{"num_hidden_layers": 14, "hidden_size": 192, "n_experts": 24, "d_expert": 240, "moe_layers": [1, 3, 5, 7, 9, 11, 13], "normalize_top_k": false, "balance_bias": false, "init_std_router": 0.0088, "lr_router": 0.000789, "optimizer": "adam_hyperball", "learning_rate": 0.0045, "max_grad_norm": 2.0}
Below are experts of layer 11 (counted from 0) of a mixture-of-experts language model. Rows are named gate (a neuron's input weights, with its number), up (a neuron's input weights, with its number), down (a neuron's output weights, with its number) and show model dimensions 0-191. Each number is 128 + 24 x the weight over its row's rms, rounded and kept within 0 to 255. Numbers have three digits each.
Before each expert's rows: "gets" lists some tokens that make up at least twice as much of what it gets as of all text; "mostly gets" lists some tokens that are sent to it at least half of the time. This comes from a sample of Wikipedia text that the model never trained on. Tokens count by the router's weight.

# expert 11
gets: " an", " |", " (", " pr", "–", "/"
mostly gets: " an", " pr", " ph", "×", "½", " so"
gate2:118174120108117135142125100122103116124082123118133156159176126122138176135103113157159140142085141154134147159087124166111158150065089103153123130107107115136125107150139126120156119108081129134130152139146107092156132096159130141131120171105109138107123113131168110130086137188147141100147109067139136132125127142139157107177117142145097139137169077106090165143080080129084162135126105133099084126128172112108118146122114104142077124135103140133114135170147098136153137112129100116127128127130117129128154112121175145132158135146134116125123121117102167130122104170110167097
up2:159119153117107137116109115135139122139155139087134161135116156114099117135156167107144130100098126098121134083132098131114136089093150157147125132140138125104152125094118141119171111129114135123178119122131118142116111115135104134130138130181154168178149142128149134100152149142103085135131117141128093122083180156134121129123155135110134136135137161097112175158110144114125102156152091137123105073128075119083162098121109145092137134115081161147150137139117121142168119151106157091091141117140144165124097127109104118128137143120123139154134139075204064140139065122119119154
down2:153085170116126095151161106157165127094106110099114119130098081162090162112144115116129133111118104111180121157133085138110107104114155103127121165077147131112148116140134158130115148173143170120147118075119083134108074159103114119161139137138117145112148164145120150091125113121103141141136087145141096128095126124178094114122107129177136136165125191143145119093114157116147119110140144134129148121105115115143118152142111084125137135110113169139171170144161113113141136137128117114150103117136159120148135111136134109132146116118167134071160159118128076091104122151155111136

# expert 14
gets: " E", " e", "1", "E", "ou", " |"
mostly gets: " e", " Phil", " After", " before", " E", " after"
gate2:132179117094117107125058108126137138114164149103141106129115137122096090152167152145142112112127152142151122101126122096136149135100157122162091142113107117132143129164118124145176128062082143132144132130141156128116149108129095086120127120127122123146122140174113134115135109162091143145135176148121143113095156086129109152166118070131123141135127143149147140125092137144146194098164119127114103147137128134155101127178167101128115092086139126153168134106122153087157145097120156132106113131127165110167114150177101121107111112107095107150141088081143104125102155131122133138
up2:108133169125155124137134098139082116127130146158148131069179156145136135144160143144151130112121136156163123131116128144105127163111143139127121101137055121169111129106133137166141141182118150099127162134110160113149071153124141107132119108164123121125155137117120154121082073134127105136119117129104115137131119107084129152136140111105130161125113146113104085127090102055136151097155108143116166135148185133136108143144136146151140151115130058166140122137166170120110136129117090125141169137140141115137131101163100118149119086142103109136125054119093118125118112113147120138
down2:117118130132137104141139107140147151114121152140124134172162138156152142137133117162085106124150147129130135106095129151129143139127123126120145118137102095159110123123040135079085142121179129117158172116142138123120171116129077094118096114155103155122147144096153106092133133129081142134163129139104068132165114110105116134120089110084149083141126114114089136141082120123126110122145145114136115137129135153079129147116078113118091156120123167165110105124151147102135131117152156140154148133183141117104135161152174155155122158141072140171154121146162134116141160149140151118

# expert 5
gets: "\n", "==", " \"", " (", "===", " =="
mostly gets: "==", " \"", " ===", " ==", "\n", "“"
gate2:162178151117109138126104147151126114110134153143147142099141158101146142115115179120106139143119158176110132110146096138109139125143153128127164113098159123192140162128112147133155101114159127148131112104133125153070152120174150115156135165123098100135124176154152081125071118139134118128149117165098092105089161127143126126124085097126133119169138133135143081089151134119109133153101105122118086153122092174063104126123150165098153096135125138112110134135113154113117124147135154083167144136138141108120123090107166122111132118124112090130080102097160094127131123144119136107
up2:148150135131088169133074146147176131125113126147143117135103160106158111115143132094121168139114129154130086128111122166103154160141136133125125128131122160144114177135116172108116131139134133150127105108127105105096124140155141152148148174131109170110151157105172115123127132118121136133130129073111159117144166118129160114186132131142149107131143117140178130074171151125100136178100091105119122086105108130067125116108128154105142155115143139107113108143149114155106134134145136100122112122114119107110122054112170159099124147104126103094059145115184128126119126142132150089
down2:098102193141089114094111136159118095155126114126120092138129129141120164129150141165158142149138135134118076138160109137113166125156149137098169097126142134123122120159100099134099079083117133150129160119110107128147199125109123106101095156167110140169111097122095134068092090108146109107121119165140136116112115128108148148089086114098177145123123169156103124124128136158170108136147103103137140141147113110119102166127101145141134145166131109129139102097154128123130131140147170134100107145146129161145137167144111111126090126139127101118118110140149139195115159165134148139

# expert 10
gets: " f", "a", "f", " F", " g", " j"
mostly gets: " f", " pl", " j", " sm", " imp", " sec"
gate2:140124111151134104132080147155139129130137118131119127125112118128099138162123134134104095075135155118105127148144109146183147193137108142121138083133130136106153136132069141102142144090120206130138120121151132155138162121144093119128138119136119135145101107129141082140126157137156150119157166146155131133129110144126144179155144133084127143164160113131179078094155097113143107101167125092130141134108106132168132106150093104133159123104121090166159083159085152127153132085180147123124136142178114120114138124160148113152084123137126140161132089120109113139108144128106161130
up2:179139121131101125137117115093162170138146125120153123123117126128122098172096148194140116122167118090127140150123130137134061142138161141167128155131127122108095148135127092177130099166153111111144123165125126148094106129131148169114164172126106119079144120144113125124118170104132095117142118136117157133129144145132096119152118156094125127121113149170107142130101152099113132101123107104128098117093114072156200174160116175125109106141088122176126145131105123126129135150112126136108112137147158170092147106138140180117150087131120124095125139113101095118107168094132132136
down2:081123118121103132092110151109114146113112165075126101086110104131132089110148164156129099094092112133164172147146075121113148127105145143119088142103113148146125107145101149174101158139154099116122086139105097150162135149117115119126128104161094173150134132106139139103152127098137097093155095109115092156168142144165114125156143146182127136104103138132110125114108136161097078124131132131133124164169101096098132129141100116143093146164167150142126121138111108152146117131153134111129139095157157154079135130145129088147170128134115131089142137134093120129183133162094133124

# expert 1
gets: " de", " |", ",", " sign", "ot", " August"
mostly gets: " sign", " de", " Ass", " August", " Act", "stem"
gate1:115157152112135125103086126147168186115144103127144161086108198142111108107146121141098101113120172105100161106129130129147145151147085134134111133139092135108090096152112128083133121161113096128132101106134126111107121127166153125093124111120110156078107136158109117148113124151103164130131158146081149132128114137149121080172153128124139153128123123159108163097110100133146147135122150131133156153128108077100151167175106144111151162131107148152152133145101124141125170134119148110136150179082146169117104094085154161083115113118124148128171116163111109141139154137113152128
up1:103099168106170112106111180136114128061083136121144173131105140139143125129134190175146128121164095104188102152098145132108133129107123106139126144136131138147117124124136117133123115118128083153101152159140137151090153124146115151110150170129115104126115125193155128148148104115152149145152142149112144117150138118121145135157109122066179146130166085120095158104128152142082155120111101126155151111074143122087125116132114138113089136126116123131124105143158132146127131080120107121124136132141093115133113108115113143195129144074102150116123089134174113133116121114144110144
down1:076152134108163149148133110103123110147130124144143093102124094134110109146169158128100138141135141109168092093144130111134130127155110094140121114137158117179141120127119139131124130140150098153139129143136138135053087095079136090145132128111118137137118158104110119200115092159146136150152099117118141141095107122208146127148130122140088090142135099182140113162079158112116156149106121122115115107119124110129137108110134148136123164115130100125120130111150122118146144108121127098127121111194108158136065134136088145100138102148127125160072116147153155137111152156116099102

# expert 23
gets: "o", "a", "ia", "e", "u", "he"
mostly gets: " York", "ington", "ford", " County", "land", "ico"
gate1:120144123089086158142132183138147162140114086137190194157077128132135096136181141105136121143135143190128129110146145098100149143131097127136159146108099175127146100124143116097178122130109115121131138119109126137084109130133100095130118112165159151128112114087128115127095135123098145115085141115117131132139097122111142162135136140134133089070071099115147112097121159135108090151149104183115163118131169138125109148119131138081109140117142157160128162100114134135128115127139133115133122135069160133147116144131102106081106117128127161174144124142134134107149122133115111158
up1:146131193133124139129105150129150147075107103124155148129132104122092105173139159102143152143110139149131186134155163116107120141135095130113124168132167160150159144120125113168152118120137103143120101157118145160138166114140119096090122110079145134119107162101123083083124162119075156113089114132128150145126071111112110130110136134123141130117134126107147153160128140122115186136136082140134112114186145135122108155098153160077125130126138124131088134077122154146110113161108098138135111141131085131187101133120153106118140114096128127185115100168119115128150105130125122148
down1:103138144118151115142159126123130154134124123161163132129157151082113134110184114148102129114110110081120150124120132140134127108114147143115136149125110158102131131105134085135095136147115117145163160130130105148126131159126108127142129119117101132146145149119055090120069117103128127169152120134100138130105099150188135096115174112094129111137162128100131119115155133155121115115091111140089147104156116101131126141163075107098138172134077123096107104162107094165121115161149159151091151164160092141095128139134120150118176096133117156109169149119152144144134182126072143099

# expert 12
gets: "1", "i", " T", " K", " N", " O"
mostly gets: "ō", " Man", "、", "ū", " Japan", "ー"
gate0:117131150118138093147081149200154122141110138105107116103178130158119113131152126144139110146154135147149143107093086174163099136122117112142168108109111126134117148133097085163153108114094174109143151140105125145105121082155140114131090119109154110169146110126111154136130119081148111115096141136129132162101119139091143119119142077123148127063107106157111147131149110142096165133106136129149052110106150120146103151146148121134119131110126133161153128095143116095090098117129081157141174133156151080153099166186110114140125128125138116153129111114114110123125139114148113119
up0:130128129139100135088095135138138101160147077131138133102105141176130166145107141120124137151151124152168109135079160118120087131102103097125156114138100133173104104120142162171138116145048111128096136112112112145097120147092113147124158113127167128112107168116135132145151146121155133131151126133086116133122155122147159146138154123114101103119121140099128143135117082210125186154117173110120113143118107170164074130127136140118111181103116117109137145149120134140112110122123145122133148139121152098119127141152121122126109138119135086128160135063107079114132167106127164090
down0:153114138105136124172153079109113124094122155130134133159150110143171101103108083152143109095103113112107153114135129148162149073159093116131121112184152167178157130104171140121127136143149130144173081110132158091135096105168089157161171146125136127146103173133119130162178119145100131130096140100129152154127105130130142115092142132145090138111119113095145107125139090086138146100120116094145105172157140115106110076110119139115138122137115141137106123164152147134151107108129101167121130160139147119144112145141149190151110116100148138127115131131138118118121137105194126118

# expert 21
gets: "ed", "ing", "or", "ated", "en", "ted"
mostly gets: "ured", "ted", "ued", "ised", " released", "ended"
gate1:140117131120134185118100102156102121132153099156122109153146148071104128147112125113131136127141141172114144137146148152113141140132131122133154071076114123157095135146137131122101102135128141108109169116089105138119094095149095111156043133123169117163143136098152104134153135094131136119111178137145119125155127091138157117115145128146142137186140147156136117170116156136161120133111147152129128171174105162127146101104132145104123118145128145111131129150196171121152145116114080134140143093111183143127099090095142083103124154171114126154143129124149128141094108147140138138
up1:154127102105122099127122145123127107148070136142107124104128145092135093124108120109144139159134085083128128152162138168111146126122111130149133123089152082123126156101165119144134149104117113134156137160113177160125134092094090144138138178100151135101133106126120162172140142078185128133113137120140124159108127102161160115126116116104156125161172092117121164125117134129126106092142117182112137105111105149169143099128128128156130101167152130145117179142132147185108059115157117118165121108114147094094098126152123113144122143143139116143109110131149133097081156124165166122
down1:137130128161096138106089124167135137129119135107139138066138086081109160160134186113117105096103144144106116128098095146123139104155135114139177140123132115103094149129113118142106131134119124159109100130131146130111123140125115110165148115103139106134137146205172114121178112156160119193134109140113155173113150148129147120142133121123124122116111103118138113092105100152187132134122124100146110132105096142168129151147143150087124141131136084101160088123077126080127125163133166095084129120151131159172159138153156132124091116112111111124149150122121119142163095101166125140

# expert 20
gets: ",", "\"", " and", "a", "h", "k"
mostly gets: "\",", "ъ", "ب", "ы"
gate0:132120156095133125145107173132111167141113153163126130160102186085132102093108101163120120159108135159116124120129155098189155118136121090099169143123152161101165127170087107173128136159128122103095137104146091105116127096116147145130116128184125126094134120126129113098114147182113083098127098136080115137116114130133092141108156098147133112133158137116098125136098142133127141116155150154141138105153161160134131112155104109111149143110079110125150132097106137119134174093088154127156145136154119136146112108120166170091100123150142091138137140100082149125152102161118148117
up0:149090106135184128129105128145133142119101095128142171128102096105111133132154111128106200140130128122135115102102078110068089164112185147112149119131127126128129117149134107149134160128111135120119140134136117181126151121134098126111107118143097079114164127136132140102123127111114133110163137104130114139152142096150113184143169116165135103122126134121141139132109135122088130138111129145182155141175152139128136143160144140127092112133115096115183136102127159141138104065129147208118124083145148117151138150111122162117157117152156138138157098160155116095139125174110107097
down0:133126144118181101117074149120147099170145130119153117137132107118141138144097129155116136143108092145137125201096125128041072157104147158126088114169126099118116096113140183143124118125128129152152136131166112144119158147129125091147118085152081069101157131128135133088146139140148079161151125134141111110115109102133155167107128112137130070123125124124148150156145112173127131098123122152129113157148109164112144121123100163159116114132126100121115130134081165129137136089108143151105136069092129128146137154145129139157151136141109136127137156114127104138100113099130145144

# expert 6
gets: "|", " |", " the", " in", " for", "-"
mostly gets: "=", " within", "|", " District", " Col", " for"
gate3:137087137115113110070128119148116148169142112103093148148136134122083121119098135090140087132126160121099121100156124127153126147125104112161133172123124119128173100206148110127166091123119127099152155136105100174164143101148112097168081120128112115119152142133118094128109123143140123094122131121148151118107121126154134130119134105166192111166150123129145132115155121125138135132114136144149145173155123091071100124131124100123158095140115106119143116130134107105142132135091090079152072141133150116113123109154152087089141138118128149060130109131177156137150148121120093138
up3:111128100127093119108159092141126106137150124121100168163121127142116138155094138123136118092098111111152101082092132103119165104149163113128103135116137112170145100144164160127149103100114077134134154134155092132112077104143081092161125116156154147106147130104089124126138087169141163151105120132153165147158132118139145150128136126184143128155170139118114147116079148110131148090070121161143112152140157158143135145161119087112140155169108145105097136134133157124129113135093104116129135123160148114103148081135174123123130159126160128071157110147165136105142117152126134158
down3:143154134123124131107101128139109133065193164148097094152159114135119121140138154117136179105125150120136141099120099120088116105135164139115121114113165092153157128170160121128148164152159150159159144078093132122146128143143158109123123125118113163146127151138109140108172141102118131195123171109084145140139133109094109121160107131136122125147118149159138123093111123100128111103126110119160156125113155105127118127124098105104110120133124113098091138087107086160107128154160124192054123162158158125088145122127144122111146110143134127143133133098109070161149135116139161138

# expert 22
gets: " ", "b", " D", " M", " B", " res"
mostly gets: " res", " Res", " —", "oman", " cons", "istric"
gate3:154142117132145104133096133142119120108113145129117113117115119113129149149116141136151124149165113163077188122109125137118120122084149135129106118088137110128118124167126094121124150129112157138121171165151131143092082114122172124120122108149139186141089131129128137119080143128116091128097135099108106119164105152111126139081081131147124168133129095158105090088100149169167102117141113175166128125193159107118150145182111112133112144114121138114115134176111105134142159129158152155091129160097107133113146159133118111115119158114131144125131109193093132070133134159146105157
up3:106150130123184109104130131108121101093113109078147099122121131159164165117115114208145100153102122133119145112097149113127092149148176125109110101123078132178147144085127083113103147105136113132095129125125095155100146152188142188163129161102155139132137112106121147111122173160136101156124117129139153074137099153140105098146157120082130118134110157090118102099131127100130140105116152148122116099131146114123171152129117143126104145152134155144120092153122120136098131154116118132121115174107165118126146127121128108136177159126137123076140122157128128130145146094110126091
down3:072183115114103156144123105105121060117092120115145141124142125160135138097118170155097092149166128096148137117128175105128156139150072167105121156141115160113122177122131089104135131144116103164174152130164128088147142137142023122148134151123143103133132120134121105123125129115152111124104151154108121154129113105087094138129160126151126125169138156089103128125109146097105171111150081130105072142090134148092137094130126121111133130141171156104159105117121118155106143125138132114111114137151162111123127121108133131125091151130114145157138135124110131127146125148110128101

# expert 2
gets: "s", "es", "ers", "ts", "ies", "ions"
mostly gets: "ities", "ants", "ists", "ents", "ions", " people"
gate2:146116117109066107116114140105136119107153086153113157127125115100102111129149133129123144129142096121114162128149110134126114131143141086166121113145070122120135074129109096143109191114164144101140175107127125119144144177131141172123108093146140143139145131128130131139110128129113120127136110156114155140146174141135144128145153148145108108091128115181125097106093100121122142142119100147125137134095097186052144141104165118080106134149152161146091129108143172140170135106145123121132122075145186139170107113155105125134103146107141157127110116085154110123150111120071120134
up2:139173059135107087101097132137087133159113149129102111133106141150102179156065115109133079140165139103094072137130129126089133123139147143101169139125135163126120100121148158166106064116141073122147120105133130132143146100118129125133171113120113109130137093165095142062140089171130124120129118140164124089168151126155134134136149122115143117145133151129134143127127101120131165147117130161126139103105115131119143091140143106121156102161125104135145114096147090127097149132153132150096177102116145113109129148080125151130159100138108134128154134119106168116164113158122112102
down2:120132119166149139174137104124127092114131157144151138127128128126103111147090148153132131086084140101112091104094096117157134161106122121110119106103131117117139173102168134141093141089138132140134120161156156131127115090118103134141114113119114135105145133137142091151124176132186121116142137095144095143172086122103156126117097107103138092168155137090139142143106171139139182140172120093115076175105118131117139134096156122080153154093134163151136131131089145134125164134153109115107178186164117120081147123136176161108125112130130155136176123111109129127127113117136112136

# expert 7
gets: " l", "l", " c", " w", " h", " v"
mostly gets: " bl", " sh", " cl", " fl", " l", " gu"
gate2:077161116119159123140149172119128152133133151133144087114156138111196175149119115113159138109154130134126090118128161145109138121125144146126156134134156160135116120145114123126118159153156139149099107133109130134127142128129146124086162066107165167132112165197144108125081125152077110090148104127088123095157150143126078146132137139136143114094138099149140110167117112131123141114082137156119122130159085140186111130153118071132115138128118118146131119143114134127154145143091160168153113144123100119188141107089131175119148121104174119138143116111138123119073127113117130119
up2:096166130147112143121109136144128110170103096132173116132110091097104131125112088130114154154147111155116149099137136127106139156114143156199115131116158133108115113131126183121104111101111088140143076112130131137142127112113158106133118169132120115156091141170143106106147136151095151143084120117153123118124147128120121134093122139191109114112117128088146176141109154133108108117118139145109111126146107108119098080121161073082160137101119184064125119114132171110130141134109138134205124134137105131149138145100127097177133173157150129079118111128125147144104121114119130123
down2:094151147149131143130135150077117137101133094127181125131111115081119129141141165115110150093136119133160167163120131136148090119119094147136113111124141101147128138098138124112179157116165091136127137077152080119134111109142114119146127112126116106150153158147149138125128193114136150140138119105100105136111118142162106129097132098073130142124166156150112100129144103112149142142091121112176125090125105140172136112143108134156103125119134137167155133143115128073159106118132121115158118177131083137120117146047098154166141127151148138151159089143142130099152135125170151076

# expert 19
gets: " S", "S", " U", " V", "en", " s"
mostly gets: " S", " San", " Sup", " Sw", " U", "ourn"
gate1:174094179110101123148159072118154117136159138118169110099145112108057094132092155117153105140154133083141123155146149130156164124095123139120159152135115135133136089098142136155131154112132147116133120133107113131124142175185079119125118159143118093182161128126148095101119107125083126128131157117123107130070129127195138153103093136118093145147104143100108178109119126118096162114151104144148141123122103112097110142179140127118122098120152126150093157121141133100130086134100136125143124092148087122159143139154104142144150099122130132158152125130131131137127127107139084137
up1:092172106104159137122104155125114140126096114088151135126152122157167129164142116126117178140098124123118117108124129106126106117139123090127135102141151137093091198135116119106152140143142095156132131130149134140155103117096116115153146173102163155127093163146134125144151112054145119146131114148145128141158115136140083093184108143100090157116160130132148101115152118138124092141162104136118106135097082117139169141126096152101115136143125137137126092169154135151137122119106116147084160154135104155092103122103122159116085101116137107134175128102135153132156138139137109208
down1:149110140155124173089133124110158127143082149110166096127119100105104129109151145128108137141157158164130115117147116087116126137122125097136096150137140119097127129136157109171156145133151139123124145164072116186092099176117105133124129146104131093133138085154133153114119167177112065118152147116125120127088132140131084115068134131092095126148156070139118120107119162109128121102164127128097146117114092119087142152129091123092136139081144122135139145167119142141112103116147129150172121107113148135111146153083142132159134138113141138100134104129156153176145165096095149132

# expert 9
gets: ".", ":", " that", ",", " which", ")."
mostly gets: " that", " where", " this", " which", " when", "owever"
gate1:116111112128130154104137129162171120165103127128116115110116126145107110127103129113164136120120105148102150141146116106130147140147159107131151154130180123073141107119141099148108091117137086129083123157150100118087158135159142139131184134115136146128130100123123126143115106069138144193149126175179128143110142113147154123157080137148124158137140145185181126115163111138105124171089125150128142142157116079130161160127140145064150084128114167127096146104091087116117107152114145124124129119128103122114132126154141100091116170115147135106121125122101181158139140133159126152
up1:124160127149142147089107105139101181145151130181097100158109120120128133089125124119148154113110153139146135088170131120123107106118127145126081154174107121093135112127185098130156105159132139093133159142110105149090128144162141141100127142114166131117112121095114095131105108102179133162152147159101092128107132109123124091136137150128135163119126178136167150143141113096161125131107093135124121133133162099109155138151135122086186082134098131106134091118112170084123107126169128139131142128150114076148160141151159137143120142147084111102137093114082134126157109116154133167
down1:086117128126113152147113128081106124127137143135107160163120099130103110123119114086141128105127109148191078095081106099158123138102154137130118154131137095124149139172142152144102122101141143151141135109126131156140113126106132129132153134128162153158152113095111163120113136122124128091149126118098136148128136082143176150134091162127117187146055111084152148093098124147116158099127156140147136131140140139156121128099036141106140127142102129131088150135142109137121106114153131140100135144104119172126145137069152147138098147134133122141161178137113156116168094134132098094

# expert 0
gets: "-", "|---|---|---|---", "ation", " •", " Total", " Gen"
mostly gets: "|---|---|---|---", " •", "areer", " Total", " Loc", " information"
gate2:162110107140122148157093171150123161111120163096130097143130115104076116105158141135201123153125093123133134127085128175121111105129130129152127105118131124115117094136112144159138123138136116132137107110135121124134144127137116112123149165152137120085127098074106103097089143162129156124123154168165098173084101137113142144117146140145144098154126143128143155114129126082135162153089129119155084175112113117117140144170120114102101095158163166135101115142144181113098098104120141135169135155170158090131130143075124104118106164133134143103159111151144144121116123150140168081
up2:121134100112140193116124103127138122134135110100170160171111138095141161133144175124110137118126106134129150109145069119114116180145119123105140133134104148154101139109163095127116118146104107114135142135117129132131112086117148086131113093185110096111114119108096083136121141092126158078095145086082138114163116147128108129160135151126115124113187143158160106150130137151107137137120139106118149116132081106173129151133118130134164127113173170165158100167154115127101120089120170141144135109155132130090139129136078130154177146133111116119133117138113114164123085094107082137
down2:133094164116155113133081162089121092134134147128140095114158095121157125127114134109101116126106092152110147104113131138106156088136126169123170139135093105089115122092159116102144133127117133105131139092070158069096140103079132123148138125099103138127145118108123134127136135127158154131130119125107142158106088104119160124114146134174146088152138153090104160165092148115168112138136129126123110142106153186136149122120159173134104145118099105164167145117151165142087150153119160172142136121138108131134087135160141145114145123128169140175105130170135124109165114072130117105